config.toml
d_expert = 64
hidden_act = "squared_relu"
router_score = "softmax"
normalize_top_k = false
lr_router = 0.00139
vocab_size = 8192
norm_eps = 1e-06
optimizer = "adamw"
beta1 = 0.9
beta2 = 0.95
max_seq_len = 1024
train_tokens = 253900000
Below are experts of layer 3 (counted from 0) of a mixture-of-experts language model. Rows are named router (the router's row for the expert), up (a neuron's input weights, with its number) and show model dimensions 0-95. Each number is 500 + 40 x the weight over its row's rms, rounded and kept within 0 to 999. Numbers have three digits each.
Before each expert's rows: "gets" lists some tokens that make up at least twice as much of what it gets as of all text; "comes after" lists some tokens at least twice as common just before its tokens as in all text. This comes from a sample of Wikipedia text that the model never trained on. Tokens count by the router's weight.

# expert 11
gets: " to", " and", " for", " as", " of", " with"
comes after: ",", ".", ".\n\n", "ed", " that", " due"
router:470508475499525460480540516492515545491517463378520507602527513496550481505433548559465460477512504559538547551561532522465460525536523563507442563545541485518485523515435489476546526505472426548504508529592439483517484534483450450556537515495544469530580449439480458530533511516493470504
up26:485442527532480468528423469463500513468493551506556475484548386512509478514459462486587481515489461492470532396480396519498477550448525507562536515535445568482509534472481539555533488528462570500479429564511457535510487503512494513446441437479427450525497523474493535444493519516474501487
up27:551495488535377504430553415565546456499493521472526546534518475460463485494523466507546554509467459444492558473506467470582512501491436504507501534488517475535515547533489490522462459434547562542569559436468487516464484550465495511443519482516477444509523463486432475423570502469536485527
up28:527578483464502563509522456522503510515543519527588550501482488483438438551587479495510426519520502548518483546504480525483515484481516419515538525459536456519454528552494424589461508502519470534540457528466477610488547486509478529480459426539532516507415463455480489497534508589515501465
up29:572510413537558506528522489497493486519452461476564559498529489515484563473473518439509465551458457603483456461509484526497454561537513560487565493474595487442488544427496469474472529469576436546451510534466517582480501459462487473505514534554486477444561469499497503502503527526428518498
up30:512503507579463531521564422494452539485467481455497572508533491540594516510531478481508493468459475518531480547452498528464510507496538507523467489519491519514468463523448579481439554477501456501479465523510459458521535489571505390521461537505531562559608524511501487541498602469429457540
up31:554500510452451504559465468449484450513480552580533504529530509486522530580493496497518454480546453518492465534556537480511598468464521524508502499579469535563469504516481544494507535486509437416538596511511542504572441474463443437526539514471435492546511504534513509426513440480551443478
up32:535596454534499498487483428513474443477503487510498488528513484464429518547458579451524481559475511469476434476490581461541571559506532461519482573506492537422501500563440486476496515531510453523479493520394549490482526403529491463498505459476413478453493496562527488463522472461502469476
up33:512480488452419451498485530494483432479434513540530487517376435501493504512452472476481520530436484494467517518501606484503482488549508479544481452490496470635512476452450506576463501507507508464524514530504435525483493524412553531492528506503521517552547506515516454473516384495471508491
up34:513511479457443603509429500528467555508499524488514567511441484520502553594466526520556517489443519581505497520507561493538535516515529457538507580486478566504521617541493484513547472490560535469528525509492534487491530544549506393519517423459493465522484468557482468497526472532527466541
up35:469455463476436456454583493409477489523561507471455456458528491533497521461528417465497510533517514449446478518541527575564511551483489506438523500534537509560507525515541515528488511439529443491518522532454435470544470434421572506470433521495521535519547465477409485476519457509486550540
up36:500596518501484529459563469484528470502507504462548494454553445506509463556560437426447491509506488491491454549516483539450493510523457514501471478476620509477553568486565541459464511443511501491524490599502481457489456523531510452471534543533470537458534553416494481497526473444421537540
up37:529496470492473525509478511417476486528458474549546487510505545548536495476477488490557486521533430477505517471521561516530558475499460516500496544547498514518593565509627507467535505512543415560496518566506448418466456518533418581564514432450499513544457518496480498486495461480458536550
up38:522430524490487436564509514489512546497482552458532480510527468586512511476458531470507470521535521628478503565507488471479540486568486526515507520394559425554419500460425587486479520523535511468466484529506538502485538537480433473498473489471505447522449478470405489517484490533488538496
up39:520566486491468564564549496551497535476462508492460602478451535530538531481500516523493517494553482501531498483466559429435437465496492514523557517540539519494478510459435535490452526530549506486454523522531422498505451527433577470489490495455528554473470595588457443527483537554443515541
up40:492555433441513529498534441415466504484508534472515515494512450523509512559471560504477427557510529508559482445504478439424550515522524448518519490490512550452479518500537464505499531498490506462565460497458515485480513456404489585536514516443479539524468562438473347497507531503479485481
up41:491565497494407487483439526538544471523497549528507568445483499502484512594568425415507434494611504548501522508555541496531529570490441484469532447508537476528570494505479469503530551499543461528490527530504486590522501481565487493415479519527503447499450517491485467521487440509513489474
up42:524587416561537554425548403526503479542490477475495574546459452399487548457535531526513469484515476508489516539542513454502515551480524509537490508540562485524509481493520515492472572500520469550458486477524429487564432505531553461503508505527541555438547518457447503566486510492448526541
up43:523566489523553482471477465462432508555503528476452548540538467547516508483505483518456509410526453489478482445481506497472430487521488486537548516558495546559484510488560518554444513412491545494507520586453514416492403588454469487505530518512481446455486423523458468458538532513488563512
up44:547522546543453491604551458577499531471505501505544489547512513507570491497427456481466516505485419556468464508475480503491500534462480466533454526478479496491522560484496571511427558564472525557543535472494567588468486529493458484574478492440521484454424551418497509535493552505483463500
up45:491496512555485502441508421526448515509519613572526497539437505503534598557522493485466506514525452564518523534511501489621568531528485460480467498555533525548450549514521566506412472540538482484493524513493430465527459470515482474537540472449447497545524498518483505482521478567497485560
up46:520453453439535436566507507503468452516501497495491477535399535521528485504522484511504553489454490484537549546585522479528471411477421502501466564446525458432458523513477543496443525512507577537506479496477573475503491525550449543422486493472504530500509488482444444443613464510537479506
up47:499554532518469489522556498440454552535495517538550508522496475418459492472524514525521515515521504506567536495570499542580526466456475478586475559547514436458507545486467539526516494533516570502510593496455462545474541530436533502450449501514471452498431533483565483391458457481477455459
up48:512519415497533522488500474467520530509520496469541548570498487508464505520527522476580518506533543551540523491494554448443412511487512481550554466508494475500600485561501491525491611427520529520538490501510545532431536467489492445551494499459530457489464525482507440416450571586460462484
up49:565534453519516512402438505515496438541433410465486565567467460489534530449487530431486513509536498514478467451476548468452484429586523505474478488569494461478538527502479547495548479422513459508568594476510451543523462538434488533507492468486521478460509500475463473531505540503440513518
up50:542476461504487515485478514534464518452509564482549542502448528542472515551454507413480472528466517506559509526520529509556480500542541492550517589498527544580570543535542479462514468461496525527540441570526447445536441465512497459508465495465514471533506526461436404413504470521421477568
up51:502601489498481491446489446544487484498524442547475483453451461488485526532554528470556449488484535501526524484473461518474522493583491538504490507409558544528484473542506481415484498510543499520449496558431442462522526459558536461512481479600463584510567511454497435468485414515504463474

# expert 15
gets: " ", "-", " the", " (", " |", "'s"
comes after: " |", "\n", "|", ")\n", " in", ";"
router:516390495459538531616594471489458539483488527488462509461575468460538496540522506482497515413463422487504474476518466456421554514471505483513495477443510513549466514429479492455554474471524509471525487457419561500504573444529478545532528530528513525475472556544523496510486460446479473491
up26:508484439466499531527450471510518419505474516516495493464521488512557467480491479477513521607565487563468476476524496495528489526523518506543437475509540437498528507524533589476416470513489480475533513586525498524391480484497478412520471457462528520420464397523546564498537450535506453522
up27:525519489457529481523530425648484563458510537512527521486459484510467534524421530464493481474527536512457494486494543469478522376564459535545513453458524470503475530471468479560442463534542581473524438548523494526520526490547529425523517469537475508535440431487485529465517525526478472491
up28:535443474501552565529490528453506523480450530525539526491547516491537509384489463520582510507517510506567483497489471463439494504423516512511521498511512600425554511485476538543499551515565467494510546507488486483542439541454489565515489474541545445482586506553493425495433460531516491417
up29:669498448506466493521466472491452476490511483504479465507499479539486595516441491496466397481532523533577503530484542453458510516442534499522569492457512511511574508557501511473508523399521462502476465480459509467567459480477464532536454513520514511572446551464521475490501558495515484524
up30:523521455442516456479480494501405533523434503483549465521526476490470481537526429525486496507499446437457508538544549511516454402565503384549516475525491453527489510450521475488487485508520532492394525441474447470556490459466463490542467486565446539434473555457528466507561531507489502535
up31:583508483466493510504487458499406450530477544579524481494516496521448497456457481516457503489531554484495480462587470416463465517546541486496471504445480462458514486502446536485464618484542460551511544509486537474570468462540455524534418496523508454543503517408481481534507515541579453503
up32:567534543517482534487507401450465495504503522489481543425525534469454461510506528498538492479518500498510479496595578437476507496420541563437521493503481587472452536495473532577462466482574484428489462448591539528508532436508487494466469518483458529496544473452473510465439478473467518551
up33:554518470570517515514518479494520447499490444550570546476413513483547494524526470514545489512480492513508488546489528479534519530470543544483448436485487401545474510488413446500452621439544473516462512490509487510485511574495520545553436494534540533499560490451463443443554528567475536523
up34:525523524504555480495464378446514479469509506472555590471488454441510537475473491519522469495486491531497536515484466477449504476480539574450616533476500546485479525511482433564536479421489495468527432530499432421491440488496504442508474505445493435492534480437457560498461547508479509544
up35:526505464535460503484512495493484489553454512464465488471412491554520443447514480490496491524449523489443502592453506571465456493467510451459529506560524495463531577492495459470531511551528509488385552491496505580583437511453500487473447456467529490489514519528443433465527584462450544543
up36:504561483502539522606511508447522500519516525536532494487496489553478508436539450507452496505472551523442432461512461526579444329481491473508543492489525579427465512525488508442453530540497524481454549514486484532430502505560505520453519511540495506544500518451546487529503450493483512560
up37:538504495537504529519520476556503452494503429456567515538518466465496538534510480465504455522491492487549447438478572538583492478540529549550465511488494394555552518540439538516530481523521500503479487537566451587559501530479490522501547528413471547476474567484466471507582472487410533527
up38:563481509487439503432565451493561513516560416561530524526542404503445499484502542443494535449528507528496455500575548537518495505456410507544493558523484515523510561448544423461543512440545483519541436486491523468478529496514486455529466510509484482492479469473464538517506557563424445521
up39:542499504470510494498525499465490526509475562551576436487480521507448506544450522532520507476600475509491527412569454452514520448455517512572499531497479465511509597511532484459471485572562481477552494455520520439540476491487550469474443499527449498516628552469442483500491530543493529566
up40:528564494473455480576431499467494523437516485548549422517489500467507532575491504466523540466501521506481485492513482459496414509448528464509504600414468538464472529500515488530378476446544456445483537511456541541506472489497532514501449525560521430458512475511501504464499500607478464459
up41:519467542488532535520539441468508443521464448555540575479540456472496492478535530471520478503538478511468483536462630488504485452509534520546492496484568530449482549497508555478478459564475477543506562514474454457490508610537484478531504499495452502490511443392470449555472437536500536573
up42:554575524499514491486484396513466500449550517456502511525488477484452448478500568460519511542563485472477448543438508473461506430559491490459476501485499497451473515613492445510533481453472501479553548518468479496504525419449538493518458544451443460472447484398456519470574480489533452469
up43:556491446474535479549446472508490480388479535562493441546535430540550489518566603491460565563447504485472492457462485494460505502553539557533457500477490517520474512543498529455587503467527488531506502515483504497475448468549475471435514513466518534462530488576439488480594554481497516534
up44:518473493480428526572526427472465457542454480523511545548501532512467500553508532468508521480583575482555474499573503440506517503512505447526555523448539521477584564483478498455544485556523437484571505511530498510559497481503525500558494542443523476552528508441492470492466563482478420602
up45:549471473519488550483532534498451514550415554534544506473385491570515470480518495528538510519456484584466502591499479535470486504439496501525474482511489485470572527487498596489498519493502485517452512498449525436483412517471520528496452436507543539506512525412528440458435516589515478497
up46:495538507550494534450512495501473484472570543532488506522498478468571497458458536441576460473495490519502492530456461527433467473536521575474484508384516524556471566522442528505545465514542482448465418495605403468501519484502494461491516449476480520489551566438475518539531465521488564471
up47:523464546543423529512515529499479490514518482583506565473400467460507480488473490489551527517525505478418476469510567561545412502489468451573500516514468534471469453535537504484413544478514465565474502531592506520505497629475460492510483511527476493521498514478522528476456581490560470506
up48:534567502518516493569511517519500531550517556515444442481443527443503518584488474428470488497503549602448552514482583474490537526536466482493522503543521554503555469481443512585499479545505469448559510584555458453488468502550498533544508487435495443597496471482485491464457464513500497513
up49:518489509542461470503503422545419441461457474549441552482495469474497572561503528467501433487465461497575551583551499561465479521517522470551484544506532511474487494443490588537530548536463543455512480488532519513563476528437545448573516540476500532465505517533537485534415513477435513527
up50:562517520537520505518514504511439545428497544525484531548513463532480488540537464511625455444530551552516465530521544477516544523468464443541481510470472512500555463472540558519515473454567463453486490511512405514486538483511506461563460430510450578458452536442439468421514515512544470486
up51:564528513530438541564469427478529547486555509520474523503525456477385478505470564493458492503534481489440487465465510497506546453445517521513484500579476510547445483537581541510523476555521496501522470470437562532568454486433461447526459510593492508539540549475412512507509449522490495529

# expert 12
gets: ".\n\n", "\n\n", "-", " in", "==\n", ":"
comes after: " the", "==", ".\n\n", "\n\n", "\n", "|"
router:506575627558491371529528455399545451474456475482500524482446554587550494510519509510492469480474437538523519516496498539471495503476478507447521520499528560514495529491533465487518477517562520483526475536472512519577556494456467465574479471454542517521526550499444497494476552531460539503
up26:553560542573432485490578456497485469489483476440509511488595517511533518487501512517492438559499520504494580552525549439497575561509472521487501477448504491457466520546442516469493601533553474575497543517528486499516547502482409510506533526482519427545462541469477588502492497451500543482
up27:526505502423471483547549461424451511468363492459480482559511448485504580523536492574597493508518492544405505515470525463503536502502481497507517491518505511456572506483472442475513492525533505393530440539488508531514561469475495525487506471469518455556498546483481431513426500495481548507
up28:498530457434507570536461527471485488523475448570498440487467504474461565543446469440460501459463455529489491571503540475520418517448510445518481495482509534440484499496489500500481524488498469539440518497444521529442487574525505536490426559479526538519532543413544457532498428514476629488
up29:558467471540491545526534503528493515431487483445539591515524480501458485522513467526456476496501536466521562501510519481496480516486486570511516574443594491509520536485435456531510531495529518484440483475553554492519507488438561487389491509441543470600487545399526478486519405526474483484
up30:515477456465584502521472496471489523532483512451511494521494485528476483530530490466433487513512451411515456519465475468486439493463456465454534481469550548491550585467494469492422524486531532532484538544546512470439522519532470563429430469427490481425405496433536536522464462533427571493
up31:505498526579463455584526484490498535514509503540549503515465511520574506535456514451520497541472474560441448528478466516526444506439464552427485518512458559495577527498499507577509572464534486486458436452583476449484510529530485537537462560492550479522494501513493553401468570569475531493
up32:544512532484492544544499533467499513487380486429475504491469462494424467470487565477470529474432411530567439474503509488493495542564503566471530468488518482575483581403489467459496532512497499511536505582527472513491474591498504512513469433491518474441506541425496474559528476522496483479
up33:499541514477502531563463490457501463559496421527484546478549510538516533567515497451608473561497456422477516489452561545511528442497448447513506516498546467501592538498523533486474521518537535462498512573481447495483498516536445483484481452480470496550514458534484459529472520461372578502
up34:545589533518456413455544466484520462527466558531585523454470466458491464496472473535496463524523529546517394534570520454491432480484467463474482493473494510529493549508549528530423490463545535501549396471474496511517469477472505490520445480509545489486511503525462497443533495582419463555
up35:527534497541483467538577397481404473498514504495526491476495493405528476531487533450544525474531506555563424538560525470456469488463548451555501505532523535528466504479510503515476516531511485584523489513450531506468466475468460508545430484580509446567555486501459499409571479543473480522
up36:473546534588468472483539405493449458534462517460578487504442508465571499502461494495496457487518505551424514511472535529546483393421455444552460546547539463481518544535451546499512560457595438507491517479534505503506527499519458475557466522501509465468502478457489538497522581522473515507
up37:588561489527485479506501526465504526486501595479574498522535476525503544439483521499496442484547470554490560492495510473443502548462501506479483544475494516524537467554412517533469594545556542502551501558520465588486516492482521442430534563541479533480501562521461435544447539524465540559
up38:480577505432512431548455451479447429529486515500498508496496533465490483496475498445546482495447544541425443512483413519585497508554437493545509520464461493524546479465436515579504477518463538479498501536547493517487530541480505471444440477430487491463474519560395484512489465458520577549
up39:583412493462526537438497548545512592526499478531486521564572441546508540500480552496434536487475486548482489493492417469483470521499568515526540546390509511508519542571537490502452512540511454512542551504465534497507513508563510482477489463614502445496489517470549483494504438532517521542
up40:521450519485544475482478478520464496450527507513467561501510435498482516531463558439580487473484448506559553541517484493449484548434540474499433509445521436557446485528507477491443494590535539438505446496564524540485475519478417508553470495510504499393487521382535468519525540517494504496
up41:505493516468454605487475471485505500436545576496564520494525479457563433476523465543554492595422503477560545513470480460511463497488508446516474439516465516510535563508578589538479559468526479538547490561503511473491523466499463457474511532473537426438534506528522523450517527438517547518
up42:524418451509556590471508493481517506461538510540457485465490528538423523502515489449513475577495530517488524479483461515448474556531492488479545512494446516532479523514513456491469604431519520552480473523483524440537436463499454597457557457477514507517473567438480415557571499542453524514
up43:560496492470421491499537489515491509489498524509492589454464517530452472539511488484456450529500480530493548523582502512488479484471530547490582486457464493443494520476428537444481558540525446500480504591590496522539495617512538542439476398463512512444459528501505458523560455493452511485
up44:548566507518486473517493508511511504535473518452523552501472533515478441561422465501492459588543405532462461541532493470494441487503467521472533432454483546488490552470566567533432526506508514495492405496454484528515503445478400459536441498427489487527514520535511455432517520544423489517
up45:489520513450538482512444484512530474461583499456579464513510474486521453522495504529481562467545519432470507457494580573513481471526516530488489434553575443468487565507537456523577519547535488522428543491400518532489547478554571471444500461564469459460554520484518466470476543476479524542
up46:582539453519483509485599532555482474505532510467566485526499470526518484488542518419482449465493484438478507476459528496564449510431481498472439519558530518523495544525537517474614536516496516448565498567546505520555506473492464564527468509504497543508616497512463474549480518543418528523
up47:537513503532478513508463516459525556519443422436554543542542506542494446448534533495483484512456413524511523535430440564443489495509498456523503591511487513520546516522448485517546509493462517503460499492541509530459479582527442499478489534458554473539538453519431432460449547521380526493
up48:506506435570573490528454503527383491498544492461524526482567465506472469462490486465557431589440469476506436521464521508451422528472522483493446518498513498436499499517492523474462472530460524551520511555557533448501468470566446450565432454493503513434537486460565467508501528472484522457
up49:518542520611541526511556472520429498468483555453520491525490488411477511533501502525512511511524487497529436481484486361526541489543464510500539494510533468513463486529526518490403554500490556507597406549527486492458532496558533485524439483485522463472481530423527512535428487470513474524
up50:531487493537460527515450398560502461404491499508518488553513473479507490451439525488481459532485420507472471451501501498441457509515532513460548565524539519514547570496573526540571537480526452471487520568564420487536479464432494532508472436470479525534437486493496535494497563556448456553
up51:569557481498472485470513471472500529415547453396460573490440485554486539449510536448510449527433471448478549502512509507467472485476531503484473427497460514435457494551492504535436531451528452445422501538446506473499470477480494528495519430445510462489457478487455462411554482530437518504

# expert 1
gets: "20", " ", "19", "1", "2", "3"
comes after: " ", " (", "–", " $", ";", " −"
router:523474422407562567475555398451500514504509532532530470471542510542537570495501473466485492474469467477426474509481516505538500508470444451447487536564442496521485454492474568466522481493504455520486585483482480536464544472519520473451518552457466414509534508474505521575580496446450451501
up26:503488511480455538511557566485450530474557476520560481459499480477436494531502538511526575481439504527491485592530493499472478496532493483491538532524482570529447485511550438522462552509524474542485494469464501482473439463495422508446441404496493474511556481516531527478520542524397636531
up27:530483509432469465553462457519534434506600526503519480529545544543475492510481510486482474466455552514503615488501556528529528559515507528504463513532451472563509535472574468489481496500524520502427476510373563533540464554486579458454538456568477492460505459516433504515536474516493516529
up28:521533504457523547539534517448539460487522480473544591503460539485476552517501417520519518469456475494552535573590481545517518451486496477480484526501578513461539497461525554461543466477511520468428496517597499529495486435429546441488555533533531490515535521513470436488502459575492601479
up29:543496462501543501499571462488423546527486540518499511504510532475451464537463498441509466558482409438512451577506553487518502475524441461495478528557498474533486572502469541565507530537534476499601515514430549472535482511538498515545492493500503454473452482475462375467507442451574460496
up30:531502483526440454522438508556523495469462522519535491552500472462573491486450497496467486446487419485496555428467542523459525445510458484513538488557543475528521519526485486512512494395531534511545543549429551538549509460570502487488506506505573485432521581450446524429551566471478536564
up31:502552523543523463466539412451445498491489470499574536502503500503544563552403479411479452496475546531511515551475451545581500480464483490496510551472449497556566540458544526524470586521517522539587442445525503523508452539513524489488508507445424563535541496492509520470532496508475533544
up32:552455465479489538485428462487490473541561478577527572527483470543469492423480515428528506504553507532533466459514499548580459528581527468510536452494470486515517493504504542470563527533497470493457420548512518419495506536542435472440465520506470553489569488475469417497445447513489524574
up33:533442478473460487522488484464478446456534565541465491557561512558589481467505472447539527481511459523593515511515546515532516480514517515559562504533496525493591462445464523509501494549516463450447483452544556444558459431538429476481540492523593499464496552503417482515485488532459515470
up34:556478488497441519478533491474531494553467557478535479457499486490537499537517530531518475509442459505464526554525498537544498469482415445540474613462523462550510534546487501511458550570516503545523479505486505537465539597478516443547503417497519508566480492499485560470527485570473582613
up35:546475460494481508533494471485522501500493478467509490534477532500528484545512507514556483415422552484491463495563476512405528447429485499538573529544518524469495501519493557459560551551476509435499421527570535522475508538444502401488475495554528492489490533425465484466478473617493553559
up36:532518512465516551476437476503426444435469496553555537536469448484423554512499503488512506525475502518556539473493512522532539549488540475527545474557479542523555446462502511505536513509528601565561464497454495523440456530551526450461498451558507601490492526559524476456554567530493525431
up37:498497501573538471583499465573510460448452534462510508515516431514451490504553508450509449533563468514484435506526539441560491540578409510451480462533567502474511471516600465453415520484472495521606508523500486494445516488579520454503481476551500498520539460471507491500527518458529522497
up38:487487464536491489497496472428497437507459471498496444519459527496510541480488485546552477518498505567572539536580459481538515514494520457506520502433486480454572528498500554490559494450519537432490463552527475551543499528537545492543469567493499407503494555594484368559544486491450499540
up39:575489550521551520470464475476511470460525465508581426481532501463492484454472540452489497478495510494470502516501504462561451511564527564502535491442476530510531493506558526502394499493543497561512528533510430494533456510482540413520405526473410575486529506445539485469543473539421556523
up40:488470454554560412504452429513495440500441522505474496499497459448477533589419411555559489531465469553472489508510493485457505567511492501495561494484567528540544530455486555505513523500509520465501548477466483558517431536532450520433472456449500477503534529507465490550590526532434493461
up41:477446444504517482515502559470413548469514483496539628531533525523510473499490467494517461530507411489496498566490480472539495507421481489514459517454485488477522532504489471601534594550540495504490452468516497519543487560519403499500425487430445476489557505510494465497462525499590482542
up42:507560481500438426543530535467435506451495541399503548493521453450522493522526512490448473572475494540489490445451500531559500522449506492521467396504521517544505482511516477558552529504533464545501461465495492508516452501516486440662446536473513472516522497539424525460459515490515475523
up43:522495455548514486520471505511494520477548546535626498503561474517517476526405553517472510440549489581541525557556428446526549542445516487563554526494452519556499490559431474479449507513551473472538541453488433501497433533525458557503444529543540504562506532461477512499504494481538498516
up44:552569470472514513439519499472501517514471431490496498553509468492419515520504464520578500453540478498493491480530516492473472511512477524514517535515486508476538510466481566513549509465579464444562465552516413350526471459507428447465499503450455531424486507502499520499501439526443496601
up45:573482587527503503497504520555422370513539479544495480482505532420528455483499494471472493522454542515498444446515536512505520497520470495441512533485497562519567482491434535473457438562571526423473492467514473485493461594519420523467497481456489535529521507518524520531529544489464443561
up46:502512454467521465503451513524466513521483518449453446489461524428449484519497508421517496419518468510479422513455487534588527470581460444501476457485502543499528467546570557563479570497568507513391493484508576509510512447530494538530500400539509511477508492532434523469505457512504500552
up47:519491483534478470567515495450451490478428488540465477484472498438498454558568530507481470505433426519497544496549513407490500568490502512539457522478542475445510587549495497490575543550524479484479519474499469521609510503439542525567465477507543489504430469525466405526489547499444544529
up48:511489469520479527512438507569440465519480507466542417468461522436539486507517522413491492512423595516466543488408459468482511484478569507490558516501518456490526488521500476467442454487520546474540434521535486526519463523511491536415490476485507548460527583392557550476501479521455548474
up49:510499464506447503505503482527479431466478511456489485530434556512553518537478555464486468556541529485525545477561443446510517467490518476501494453491509503475505524552514500490466557416546518450443549517461542536537515440504544484508383516484518465440426563583451405507429540469531460485
up50:451524442492479505526560463477474529582519482492522554481482511458565375542574480484534500538535456474542534487461544438479463492459523512493595500582495490541545472455513496474488512450499545553505559523499426518502429453505541506483414520506471467476563548509486436496471518545534533483
up51:490516456485436538543483474468476456506567449515537496528527474489486528480406484492514509526490474443535516553440501423456515480572493520491493562508521474533622502506543493473448515408587476449449519495482525516451502551474473464466490505516484445532490515511556544459502453625473534500

# expert 9
gets: "|", " —", "0", " a", ")", "1"
comes after: " |", " ", " |\n", "|", "-", ";"
router:565532596494479539504523515546516440518490525514502430509547489569511504497559507444467558519518518571486590472433480520522480560464520531532529534493503551510493545554471464471497534524523561516471511450468527558526442450472487503504398532512531511532454500518398543544550563476508566501
up26:547570551527501538546515504515469511552589473461558531501523455474539444553515482564472475485490502550548510555493432457507502522498489511509549552510595429485495511494551485457458586485536485512468557471480488464521507541489610510508475504525488478474456430462457432406569506497500521489
up27:486616516442548475595468472454485440504444476476506489507517512548547413482546485516483516521431496502475544471480495485508515476475481487492467569552513469512472551513439507470523500486524502478459523529415507541520487506446479539502480487488513572404569466540427487492566580568477504555
up28:539472480564594542520576462491525567505493514501538524499452522507504517467548536449448443475461543555469502494514498465485529465474492532505513522495482531578510502507442440504568507480582518526453506492465450427490474411535488520514422435497564409537527471506508446516494461468492569573
up29:515511453482474588498507514572495507556529576457509460495516480455483500441454503539525478518450485494518538546505430590520497521460483507506568551529578598578480541512474482555536476530570523539471527528547467545543481462515554554530443467552531482567476519485496434526495493472443461486
up30:523573506541418537528500445554540496488517489508512433502540497533519479522483513541497507581517517580498538463472491505495514500495504575516499495478567491410464560566476525561536527502567507487529519498448564541541549466509446410477501418493479526497538486474454476428537571477443569467
up31:641448553462501578478584447576429531512485509569489516513517472483445487457495492465512516481449443536481524531480495489550481537541464477494454468559491567512490516521506496519485523443508575492411452497562478501436465492471454482472448574500478479499510480545519507491502530494474582495
up32:545510540473473453591516506509440481499489457572543431539431479441522536473482572436485491542520444475458472481444548492514544505531515509434540577513491537498498530491530500439524536472518478524479463511465562492542436493473455580461498457451437464496483510501429481455502492603478563515
up33:500455492484485447518534455492467522494355541472525453479476438433505471534467468556500468514506419535535507584471506505572492476538520549495496510485447478592470470517465491447462531478458510532545461508499535535488466533465517479501488470441521533561613508508446473566484570529481519509
up34:563485561505466535470470473524479460534499474417556503526527493532495557496541576543552538553502526584489560533481491492454441541509514519517503523499496495565512511398533493517540481499541494548469471493451486517433451452430543487486444505501478548457563493537505540436469436525449606472
up35:502540452481506491495450506540479458454469508547561514518547420458458519537451453516519523515544446577507439571502540497495461539527505508484466498506487557523456481541462529542458559437533559542550530464486550531429496487564490542507537443551479404548560512454449480514530524561488454432
up36:501438496452494566582441484584445539482501532480560452479506461446534493446501555494538528532552475493478538558536450509474541448452496488494547504562472470506482558523506478491454540499479474514530502520557501512471463471498541484409552474434427435490530447558473516459492511563435565549
up37:466490511435466459533546464542545455466542480513513552423422522505523433482480543468505469458545532519415494516554489567450457526421569492515515465510477556590510553526545531518570509512531580486547442538487513510520563526476467544560461442469533475505524524534492501547471472508467458521
up38:517561495512475497442481480555485443472508469572552581490497411459480497510474500490430523444399536522576506551519499579483490484438509526472469479470595494519457459496474500444483589434484491521540521478487526486501455532527504418513484548456455536489531514446518479551490543548528518458
up39:522517519486463518553495464494482500537523524550526489436523428430565457553491513452547501443445470544446478493472487503461477498451514410528465536508549504525486436541483472551463469544528505480590408523532500405526541470460489454412497473623496500517506538495507515541488482462515515510
up40:573615552568520412521507477437479508478433537490548540572524478554493545575546539476534467467556472504522524485538464492574417532490493507476463503485470510531539553495492495508472488527460535501568470500499415506518532460530535557496451516470559480543506518526531499469486434518564545489
up41:541570498434478458530504476527460450533553410409577434575490525475580549502492553517456531538556500522489474497496535502473490460476439501487489505487549462520466540516493490489484501494515514492488459488474478577548492463496517477487453498532513429408544468494486540451535476614423504487
up42:520544463547538552523457484564507511436537486554646548525512475475496513485523505521553500515524555507477477497501519454487475500546520538521493565511550523538592549446534538505429456472543557455564547450511557488468522519422511487480495452534476476527466495532502493502545423452496420485
up43:517469494522516530494474447508451474414498558476580470497503487506519545448500502542495447499511547515519488460494430499625535485550467473451509555449460582553467469511444516496488539445498485549509406522505505542468523556469539520529505519490541567495529586447447504542546473493427532531
up44:515564499519558507526498515460528401509449504545526525474446496502485615510554540480568490489512451446499504497505554444545431513475443542541551533528486557491520555506510537488443430473531454532545488528542488431470424525514493562492438480554439473561447485482517488474465502492471546551
up45:523521506460450450564404484515524439483483441556529453554477531550439509509516524568520508527543497514527535539499559462508526531508504561543539471551537513508463519434540494522498516479511526460506495494451499528467467505585537496487431500575445501492493517517444470354544500556462436512
up46:525581495520493542473551462488398529492481449498539605481476459523480539497533516500447480471496495533496507551563493508536550503486495490514472545492525475457441472494514602511531537424486465551467445491522491491497430475468445494487510377426536514440503515528478542450529477519512550577
up47:597525508484532549532414502477528424435490513570488496490465491524517481485496501519431538524426465554489525486484502480416523527631499479437585511473505481519517511583558467498547552479544463481469546507542526474491505547489468448500439472436518493487512510451456549464505499446461496496
up48:537476436528478505494469470534477504437528462547480534481493471514496555533534494564585566456441442486507460489535495376471519526426567494513551485483542430520578481459468476475513517454560540505519464531580452452474497550485452474520473527560505460436428493488478504491458467538530479515
up49:520558479433467587511510460523460411469547515455508483535516445499528521505529454471481480481529512442492511530492462506508458503439511571576481525431529624510547481562479470467427493550505462403515549458532538518517558469535497427466451486471516540513477484519478487465532487540464450501
up50:493460495454424530565487510455502552493518545468527405522485443493470509490463485538525430478547571568504472512491501480526451494466523427505616428527553552549488527507473561474494486518483472421454515504473505510507529485459505470511523503516562438584471507542511560479444482469507589487
up51:519482477504483489524463508564440529479480514491560512522547463461470459543500501467497455575488437537522511539535563489548400538543484526487464469504549437472520522501497448515450482487461490462551482483522495499541554504445420481529531530461526424549580489600501559508447546543403464508